{
  "experts_per_token": 8,
  "balance_loss": 0.00433,
  "tie_embeddings": true,
  "optimizer": "soap_variant"
}
Below are experts of layer 7 (counted from 0) of a mixture-of-experts language model. Rows are named router (the router's row for the expert) and show model dimensions 0-159. Each number is 500 + 40 x the weight over its row's rms, rounded and kept within 0 to 999. Numbers have three digits each.
After each expert's rows: a language model's description of what the expert responds to; "comes before" lists some tokens at least twice as common just after its tokens as in all text. This comes from a sample of Wikipedia text that the model never trained on. Tokens count by the router's weight.

# expert 35
router:482462470522479523493480501470549468529562457476441452539529507582494515573475520468422419521448518491492464510476447530509492526480466478477533546479496550440524494513496474490433511492492521437569449441526533478559429494545502556454570455498493530460538418427530546468551541434506492488484543442522561506436487539520459545602504486509524478529523540502473463520480473479534522534535484457464504475504435549561508451544468488461483546519517448549452609490476463448555445566456561
What it handles: Slashes, dashes, table symbols. Punctuation and symbols between numbers or in tables and pronunciation marks, such as the slashes in 1975/76 and /pl/, and dashes.
comes before: "1", "2", "0", "3", "6", "8"

# expert 27
router:478486502539495516529515437569477559543537458540472507462535596420480535554473568494529564488505468522496480524481427494460526514452455508516436441515479530582478543555529505441478487397413537479482509517497495448567505469543522495528488464528468471492558554429421489455514489526511462508474527596489493500544463551547470468481503494428553528499525544494521480583537542527525553462408420496481521528553459488548533479504524422512475489473512488519471535581516508482440477525483539
What it handles: Digits within years. Final or inner digits of years and decades, as in 1980s, born 1972, 1936–2021, in biographies and history text.
comes before: "–", ",", " |", ")\n", ")", "),"

# expert 42
router:508512518508408498439499530555517447507492512546519511470512438509565494478478464540491473547522509539483495557582536504493463528541462498448507433513467505507480550463527458483451545567448503482443459550457521454435539559528525514490523449534499527490505468472517461535443455476529451556592506462449450432532514500434544467575482537510406482424570553503466456494525458509459559500480548523520427560588573518496480441489600486469512521555507444524499520450494473488519520482529551
What it handles: Taxonomy and list colons. Colons, commas and semicolons after field labels in taxonomy boxes (Phylum:, Order:), coordinates, office-holder and election tables.
comes before: " ", "-", " Arth", "te", " gold", "ud"

# expert 31
router:536491525495526487537443443521551480479513463483603563489527550430491525506519439453490511452483489555531454545528421435521575497539495569499482492494452515501451533484549553467472520481475523485501511480485460590552552471424506493527475582473470474418507533489432536436535529479529462539562503527484546482416533515410472455493560489531501450492469532527496490457536562525449525472459413484464425448490468553515498514505528532511487511556535484534543456491463486494556471580430533
What it handles: Digits inside numbers. Single digits in the middle or end of numbers in ranges, scores, coordinates, tables and ratings, such as 18–49, 77/100.
comes before: "9", " |", "8", "0", "7", "5"

# expert 18
router:523511511507494481430508578419528458501458513491470459529510587547540454548428569498438483549420497473515516478419531540505507478460496475547488546563537402497469536479462492421539529476525515451559527509529510536459501495469477451499560466520461503570478547582504471553489415592463464448483521528517508503520520518491540480453548546522508488455533479522532494534443439473435471461436529492502479490504453471517510477482594522538437490538405468458529519517576496479524501463507461
What it handles: Section heading words. Words in infobox and section headings of biographies, like Career, History, Personal, Military service, Scientific classification, Korean name.
comes before: "==\n", "\n", ":", " ==\n", " career", "==\n\n"

# expert 0
router:483480501505498524519481615510533490505429456503492459477525459578462577435545544520522474445547465536566464524449553454507485535482527451458491534545444496539516499427572489524468525481510556520507442552434515489475430516544417516445531532480525490536487438418540490506514491495519484473505489548502528456468481436441481489541460506504525456483465518483450409488526592485532478551439475569521513543467455422469536520532489423558477558449504448521462553448480531509492525536469549
What it handles: Dashes in ranges and lists. Hyphens, en dashes, minus signs and spaces between numbers in date or score ranges and list bullets, e.g. 2025–26, 17–21.
comes before: "2", "1", "0", "3", "9", "4"

# expert 39
router:450524418489557518524543413484496572499498486431496491523541429480531521473525480567581434453502483538468553499499421523495446558529518494449517540489480423400548504536497508522519530571488498448621515551497454490496544454504503473412529546506550438555541478501487538500471547465504503559500512495457558502504564462489520500427513542468429487517476520528530510523536496470509544463505511466470503478453442487445466487490523519441481500529491445485497466484464515504450516626489573
What it handles: Line and row endings. Tokens ending a line or table row: pipe plus line break, period or parenthesis before a newline, closing list items.
comes before: "|", "-", " The", "==", "The", " In"

# expert 48
router:535506485571523499536523532495492437494519475583572525483442514480490514493495462500519499546439511444490394516477537514530524518567478496451395513520533582535490577564511437476541493423431450547432488458474496504530498583521458499554500487486517494477507554556497552393517486520518437494506480513553513551456458537523551445464479560495531458500469515531490502455457550446536520460509435504520466504489483577521484523467476556456445534525421493493413516524492539576542476516479508
What it handles: Digits and compass directions. Single digits inside numbers in tables and scores, and direction words like north, south, east, west, southward.
comes before: " |", "–", ".", " |\n", ";", "0"

# expert 10
router:483568528499525510476437519528543582480439490514528495486598488548492573479464452512454542449521443493523432496475505455474472551461577439568516451536554549467528495507569447549451493457548495500449463475437466525527470560536447514498564471504515504500464426466507518532523527457476520524548438494510534503429527491484475484612460446475517534468510520472479510470560464444539477523468504521449518505506450461522565525564499486524419528453482439517517581486483544492489541458444586
What it handles: Leading digit, dashes. First digit of a number, mostly 1, plus dashes, brackets and separators in tables, ranges and scores, as in round of 16, COVID-19, Hot 100.
comes before: "9", "0", "1", "2", "8", "7"

# expert 26
router:539526522498486443492524417500443496544469500500552517529508477467484435411483510461481466466470505509458563489501388492495486512466570573469485439533435611491509493481472544581545563526450497482533551540462485467476465522528470522443576528476477532539461510485524498523508465473479508490508505495480486481516463584543563520612540445468425577477539523539442520570450455467578494462544500481438511498566556546534480488488435526536504472453511485511490498486498479506469447472528566
What it handles: Commas in place names. Commas and other separators, especially the comma between a city and its state, as in Mobile, AL and Arlington, Texas, plus table bars and parentheses.
comes before: " ", "-", " and", " New", " California", " which"

# expert 21
router:437527508500457423507477409480514523472419445483523552479550490505475448452481491523460450533448438456431520456487415510464549487520499552554508529481484531495566523475555468452545548442482444491548469523455511512564510481544532507498548540494439524508487512455580521521540443442507553488544509496523468501558419523558560570560459428482517515505521536441481543562467545501546497544459551436442489498561507544539559489519525519526507476460462478533537558509467479507466446530533570
What it handles: Punctuation after words. Periods, commas, parentheses and dashes right after a word, especially abbreviation periods in names and legal citations (Maj., Comm., Ronald M.).
comes before: " ", " The", " He", " In", " S", " A"

# expert 36
router:497461451493458540548518544479542461480445543477503482546515511588543532505556517550532497569524537531474521401479486520494516466505513452463511529540475390446513479553527494451505505582490467428571477487490522517479492498518528496495559450510498500536499437490430542436485499454562516470488560477488571498442573494427566511461444507488442536571444505570470478458435494503508541448559439521521477483533470570488460451566529521530497472511507506483539519441433459456442452551534520
What it handles: Decimals and separators in tables. Decimal points, colons, pipes and spaces after digits in numeric tables like climate data, vote swings and track times.
comes before: "|", "1", "3", "5", "2", "4"